From a checkpoint of a small mixture-of-experts model trained on Wikipedia.
Size: 12 layers, width 128, vocabulary 1024, 15.2M parameters.
Experts: 48 experts in each of 12 layers, 64 SwiGLU neurons an expert, 4 picks a token, a softmax router.
Training: a variant of Adam for the experts, 576M tokens.
Below are experts of layer 7 (counted from 0) of a mixture-of-experts language model. Rows are named router (the router's row for the expert), down (a neuron's output weights, with its number) and show model dimensions 0-127. Each number is 128 + 32 x the weight over its row's rms, rounded and kept within 0 to 255.
Before each expert's rows: a language model's description of what the expert responds to. This comes from a sample of Wikipedia text that the model never trained on.

# expert 32
It responds to: Letter i, mid-name pieces. Short vowel-led pieces mid-word, especially i in premiere or Takashi, plus in, l, en, and word starts pre and Al.
router [194 145 113 138  91 119 168 163 131 135 117 107  92  76 132 127 131 131  79 121 144 135 144 128  94 121 146 120 170 114  90  87 106  76 165  67 144 115  57  97 156  86  61 131 121 100 148 106 145  80  73  41 150 110 111 128  59 104 105 165 100 175 114 125 134 156 159  66 119 154 110  92 136  79 186 136 158 169  79 175 146  87  97 120 112 165 136 116 141 131 117 139 126 108 178 171 196 139 111  86 115 158 109 122 154 164  88 127  67 134  85 152 179 124  95 127 116 120 166 132 126 123 146  92  93 157 153 143]
down0 [140 114  97 168 110 138 112 106 144 116 136 112 119 167 105 118 189 147  98 105 128 120 192 150 139 124  97 137 163  95 114 110 172 156 102 129 172 104  97 165 107 132 139 163  97 120  88  95 119  98 147 137 109 103 125 130 143 182 131 142  94  73 131 110  94 148  75 164 177  78 124 126 142 149 169 126 147 128 132 172 117 162 162 167  62 145 123 129  94 121 243 158 100 106 111 110 104 118  72 159 125 162 115  55  99 169 128 105 132 103 130 235  89 180 158 107  82  88  95 167  88 120 169 153 139 134 100  89]

# expert 3
It responds to: Name-internal fragments. Word pieces inside proper names, especially surnames and foreign or accented names, such as Samadov, Cosgrove, Gösgens, Galbraith.
router [153 142 103 147 164 145  91 139 149 109  90  68 104 152  51 103 128 105 109  98 148 134 121  93 180 122 113 150 113 119 112 156 121 160 149 138 147 163  98 116  71 126 108 185 141 168 125 120  63 104 125 150 147 167 192 124  86  92  48 114 138 102 130 139 170 117  54  92 175 140 151 112 176 124 119 147 131 122 148 169 110  83 137  68 127 161  83 178 123  87  82 129 162 132 143 124 158 109 112 100 107 161 128 183 120 138 128 171 169 144  78 172 155 132  98 165 139 182 137 141 149  59 185 144 129 138  68  85]
down0 [153 144 128 137 158 139 159  96  82 152 111 111 138 149  75 102 115 107 151 110 124 121  94  67 145 145 121 177 118 147  85 124 105 114  70 109  93  99 165 152 116 113 105 158 143 129 185 128 145 118 173 191 140  88 152 113 131 114 141 153 139 149 122 163 153 119  90 166  91 103 110 101 126  85  96 166 129 102 182  94 145 119 102  96 138 150  56  76 109 160 111 123 160 200 132  91 139  50 100 164 127 148 125 138 135  69 122 177 160 143  82 187  86 171  74 162 130 178 129 123  97 132 187 186 190  99  79 115]

# expert 41
It responds to: Digits and years. Digits and year pieces such as 201, 199, 202 in dates, scores and tables, plus a mid-word b as in counterbalance.
router [ 80 182 112  91  48 154  98 142 139 159 130 149 137 157 134 137 165 146 169 132 109 168 141 135 127  94  97 189 176 147 133  70 106 145  93 120  99 111 164 148 164 134 109 131 103  83 115 134 113 100  91 115 150 151 148 169  76  67 140 115 164  96 145 125 121  91 106 145 130 127 120 159 125 106 137 161 125 176 150 103 133 175  87 141 127 134 194 130  48 158  64 149 157  84 112 162 179 158 142  79 153 158 170 134 136 203  85 153  85 106 151 133 157 164  98 185 152  91 179 116 156 114 164 115 162 129 192 118]
down0 [114 179 116 118 174 129 111 120 104 153 128 131 124 108 138 149 136 168 135 160 137 185 100 154 118 177 156 175 185  95 123  47 100 109 158 133 127 123  51 118  96 118 137 132 175  89 132 123 156 100 172  62 176  64  70 133  94 165 102 183 114 211 124 118 144  93 114 114 123 166 149 169 121 124  71 138 138 176 189  82 176 117 167 153  88 140 149 113 143  87  84 113 150 104 114 176 127 137 111 160 156 138  98 147 165 111 153 109  96  96 128 162 148 130 135 118  98 137 154 160  78 144 147  91 179 111 187 105]

# expert 6
It responds to: Capitalized word onsets. Initial capital letters or clusters starting names and titles, often after the, pipes or hyphens, e.g. great-gr-andfather, Pr-incipal, R-ushing.
router [ 97 147 110 170 116 162 136 157  96 107  75 132 201 174 107 128 155 167 123 139 116 107 185  91 123 155 182 173 210 165 174 150 147 183 173 173 161  99 123 110 163 142 102 105 124 110 108 149  65  98 151 194 158 126 135 133 125 108 115  88  86 104 117 176  82  93 130  87 179 157 121 170 133 150 163 129 124 157  99 157 164 139  85  94 118 150 123 115 182 152 134 118 130 148 123 131  75 112 180 163 152 145 106  98 119 156  84 120 180 110 107 187 177 110 127 123 103 137  64 116  98 171  83 137  90 121 106 153]
down0 [ 63  79 146 217  96 139  90 164 121  79 136  71 176 137  83 118  97 175 166 159 152 133  91  74 136 120  88 104 147  80  53 198 139 157 119 113  57 141 140 166 165 111 100 122 172  87 176 159  93 151  91 141 154  81 116  93 138 122 106 156 116 156 124 124  74  90 119 103 148 150 101 183 157 144 156 142  83 138 205 136 142 137 112 103 135 130  98 113 111 129 149 138 112 162 142 100 152 137 113 120  61 109  98 135 100 155 111 141 126 173 141 122 133 132 165 113 107 159 128 117 119 114  56  79 158 128 135 126]

# expert 8
It responds to: Mid-word name pieces. Word-final or middle pieces of proper names and common words, such as ew in Charzewski, ad in Canadian, ward, chool.
router [121 120 149 109  84 186 147 108 156 158 202 158  85 102  38 137 103  84 156 121 108 165 141  58 177 121 105 158 113  71 104 119 151 120  84 138 175 127  98 144 134 205 179 101 130 167 119 119 102 131 186 137  72 117 141 106 133 113 127 154 135 159 159 113 179 139 125 126 160  93 124 140 115 155 110  76 116  97  84 153 146 131 136 155 162 107 128  97 100 155 112 127 138 181 186 126  92 106  59 141  84 100 164 179 135 149 153 106 134 106 198 131 132 185 125 125 136 135 132 149 141 153 137  92 160  89  62  94]
down0 [128 135 103 120 116 165  81 108 152 102 125 140  81 144 155 118 126 194 167  51 158  91 114 197 153 136 153 150 104 138 102 123 126 129 118 130 153  79  89 111  88  73  77 143  89 110  99 137 127 130 175 148 121 147 116 106 106 100  99 137 127 103 115 163 161 100 120 126 153  85 108 150 128 149 144 141 156 141 145 115 123 109 150 126 138  90  64 184 187 194  99 164  80 145  91  78 161 154 125 123 112 117 106 103 189 140 138 128  69  98 183 107 136 112 122  80  50 136 183 144 140 111 174 189  76  48 128 145]

# expert 25
It responds to: Sentence ends, relative words. Full stops ending sentences, line breaks after them, opening quotes, and clause words that, which, where.
router [137  95  99  93 112 169 133 168 135 100 110  68 198 148 160 131 105 130 140 144  41 154 112 176 182 146 124 123 156  70 180 147 129 108 153 116 142 119  85 150  72 141 136 144 148 133  82 128 123 112 102 136 154 154  85 151 163 142 169 121 147 129 112 171 114 241 133 134 114 158 143 140  93  82 175 158 144 106 124 146 109 114 133 103 161 113 129 198  86 181 117 182 146 119  95 119  95 122 157 163 140 122 100  61 141 105 115 112 151 155 102 158 169 158 100 110 135  71 120 130 128 129 187 114 137 211 159 155]
down0 [142 145 103 123  99  81 137 170 152 145 155 121 130 126 106 103 129 158 151  83  99 175 136 184 130 151  93 108 165  65 127  75 188 101 166 134 116 116 123  36 133 108 139 116  89 104 108 186 147 104 162  87 103  71 183  86 141 128 137 149 138 134 122 157 120 105 110  95 154 150 166 172 122 141 134 131 128 152 140 156 134 149 122  87 155 122 100 101 130 120  57  84 132 132 112 203 105 150 139 119  88  47  66 161  44  97 126 124 144 143 115 156 161  95 123  60 134 140 170 101  88 169 135 183  94 104 130 125]

# expert 7
It responds to: Heading and entry starts. First letters of words opening a line, heading or list item, such as Early life, EuroLeague, Episode; also child.
router [130 149  64 157 130 126 161 155  97 178 142 155 177  68 166 138  51 162  84  89 158 140 124 190 153 140 129 174 155  75 110 138 169 152 177 152 151  70 108  88 146 137 104 146 108  79 169 190  99 167 128 152 136 129 175 107 110 116 117 125 165 152 166 136 155  95 148  88 161 161  59 144 157 113 146 129 169 148 170 130 195 131 125 121  82 130 139 115 110 131 121 171  94 107 107 141  94 145 176 138 115 183 125 123 170 129 118  87 106  98 135 171 183 104 159 136 146 169 101 154 114  89 106  71 177  95 141 133]
down0 [ 87 151 188 115 110 127 103 140 116 145 108 121 176 144  93 123 146 120  98  48 136 111 107 156 120 153 151 105  94 130 105  81 110  64 186 182 144 129 106 194 127 189 123 117 155 129 144 188 153  91 144  63  84 147 146 177 142  92 156 180 147  76 157 138  87 127  92 143 120 119 125  92 140 132 147 129 197  92  99 143 142 145 184 155 121 119 160 148 100 158 152  80 126  94 156 149 111 179  35 137  61 161 169 177 148 133 121 128 157 130 133 138 132 142 167 138 127 178  81 135 151  99 136 124 158  86 141 109]

# expert 28
It responds to: Word-initial consonant pieces. First piece of a word, often c, ch, comp, sp, after of, and or the, such as ch in Exchange, children.
router [159 122 100 133 125  84  80 161 133  86  69 128 160 136 132 127 107 175 101 148 149 137 123 154 166 204 155 160 171  97 110 106 117 180 167 130 164 119 120 111 164  93 135 156 188  24 141  52 124 114  89 152 168  77 109 150 120 126 102 126 102  77 101 111 117 112 111 100 174 175 141 119 181  61 143 102 122 125 169 178 133 159 172  73 156 148 128  99 120 118  91 122 140  99  86 150 114 123 182 158 141 101 169 100 117 132 125 143 137 115 135 168 149  57 113 123  76 102 128 117 120 171 118  91  97  94 136 173]
down0 [ 90  68 130 187 151 164 155 169 120 123 150 109 155 132  87 153  53 109 186  93 137 116 144 112 154 152 114  81 123 108 121 159 122 125  95 122 125 102 132 118 162 180 151  97 194 126 117  89 108 126 140 173 151 131 112  69 143 116  83 136 105  57 153 183 113 129  93  86 158 134 186 117  78 119 130 103 109 100 199 106 109 131 120 122 101  98 162 158 143 105 123 112 120 176 194 161 179 167 135  87  77 130 143 155 176 155 136 103  96  97  89 135 108  89 168  85 131 141 103 141 179 106  68 147 149 112 115  60]

# expert 10
It responds to: Word-initial single letters. First letters of words, mostly L, D, l, d, t, in names, song titles and lists, e.g. l-acking, l-ook, S-und-ay.
router [111 123 130 174 162  96  97 156 159  89  97 109 112 111  90 191 134 119 102 161 132 110 150  92 148 130 138 177 152 127 185 143 134 144 118 180 110  94  62 153 104 109  86 121 143 129 146 127  64 113  76 119 105 135 125 168 111 120 192  49  96 149 119  99 107 126 135  38 196 128  98  87 115 134 157 181 108 179 149 109 140 138  92  73 155 173  81  80 136  84 150 101 147 120 120 136 111 103 137 182 126  90  90 119  85 114 113 129  71 126 134 179 183 148 154  75  96 110 162 118  89 153 122 110 145 142  83 134]
down0 [112  96 121 167  87 123  64 115 111 147 187 132 136  73 141 159 154 200 165 164 127 149 114 113  99 140 110 156 104 149 176 120  98 145 111 137 122 185 122 148  93 182 157 133  71 125 146 103 192 194 171 191 113 155 184  94 136 172 106 181 126 125 160 117 156  98 135 109  65 111  75 155 110 132 135 106 120 137  98 120  94 113 160 125  78 136 138 160 150 101 146  79 125 162 140 152 127 154 135 135 115  95 133 121 182 189 203 118 166 153 165 127 135 107  95 132 153  36  91 141 140  92 102 144 112 143 136 168]

# expert 21
It responds to: Adjective-forming suffixes. Word endings that form adjectives, such as ous, ic, al, ific, ular, ant, as in rigorous, municipality, rivalry, vacant.
router [109  93 198 118  99 155 176  85 121 190 124 196 124 133  91 106 132 151 118 115 169  72 153 119 137 176 138 132  75 177 126 109 155 117 119 142 127 139 112 172 125  96  77 142 125 165 121 128 150 138 177 111 151  91  89 114 120 174 118 153 127 166 131 114  77 136 135 138 123 114 173 107  59 188 118 102 128 142 124  75 143 109 147 150  70 139 109  79 141 119 104  82 110 139 146 177 134 150 112 168 104 100  98 160 136 107 203 148  96 106 122 146  46 111  62  90 167 166 112  45 145 153  99  99 162  98 136 105]
down0 [126  85 166 113 150  85 126 166 104 173 159  94 121 132 127 148 122  91  43 103 147 106 119 136 150 126  58 135 151 157  98 150 120 135  99 144 159 148 143 119 153 157 138 147 167 160 108 117 110 170 134 148 102  85 130 131 128 144 191 120 139 118 137 118  68  77 145 121  94  83 152 142 129  92 181 140 144 133 158  86  84  80 156 189 120 123 135 145 115 207  87  61 121 109  75 104 132 127 110 148 146 107 131 145 164 193 142  95 140 146 111 166 154 197 123  89 133 123 103  67 190 205  89  74 117 106 143  84]

# expert 37
It responds to: Noun-forming suffixes. Noun-forming endings such as ment, ence, ance, ation, ition, ing, as in announcement, succeeded, according, expansion.
router [145 117 158  93 141 150 188  99  45 150 166 145 178 118  85 136 126  69 144 137 154 102  74 100 109 132 133  61 110 135  85 129 143 160  85 115 146 137 155 111 203 155 136 205 137 170 108 127 126 166 135 100 122 131 147 122 146 165 131 160 164  59  99  92 121 171  88 140  71  82 151 143 115 152 119 106 112  50  77 140  83 138 163 185 110 126 136 118  89 121 122  94 124 145 125 103 108 114  82 104  93 103 116 120 165 117 160 159 130 124 135  58  92 171 111 137 133 139 110 105 139 163 133 169 165  53  92 151]
down0 [123 117  85  79 142 146 154  67 122 174 172 120 174 105 143  40 114 105 111 141 130 150 154 164 127 127 191 120 129 148 105 113 118 157 139  97  89 131 133 138 107 103 223 156 191 124  57 107 166 154 117 140 147  99 128 139 127  53 170 114 130 189 141 168 132 143 159 149 136 170 159 149  97  98 123 170 100 171 169 115 146 122  79 108  99 186 130 109  68 101 190 128 153 161 138 149  98 158  91  71 102 169 132  82 115 146 123 141 129  80 120 102 169 126  95 170  72 112 103 133 155 119 165 131 136 112 109 112]

# expert 15
It responds to: Conjunctions and pronouns. Clause-linking function words in running prose, such as and, he, which, that, it, who, but.
router [154 161 153 121 155 171  92 136 101 119 148 141 132 125  90 180 229 131  80  95 126 154  63 152 153 152 150 119 110 107 165  94 146 116 147  75 152 115 118 172  83 154 195 128 164 178  75 129  56 128 150 164 140 107  81 120 203 111  76 123 135 112 147 119  86 174 117 137  86 101  78 113 142 102 166 155 125 128 106  75  88  88 164 138 147 110 133 145 173 168 136 168 117 171  80 129 128 137 166 104 139 103 128 174 135 114  91 169  92 129  64 132 152 111  78 119 121 120 114  95  86 128 128  89 127 177 106 132]
down0 [105 109 154 134 185  64 139 112 182 103 122  98 180 176  83 120 105 114 105 124 130  99 186  96  55 157 151 153 147  93 137 110 100  80 150 119 207  76  80 157  94 132 159 110 153  55 140 164 132 154 135 155 142 111 162 120 131 135 127 131 123 146  62 169 127 108 118  99 218 104 159 154  81 102 177 126 110 102 118 113 165 149 106  52 123 128 105 119 154 145  70 137 149 136 145 139 105 173  80 109 162 154 108 114  83 124  72 112 147  85 106 175 113 107 121 114 119 121 177 112 101 151 106 126 128 179 155 139]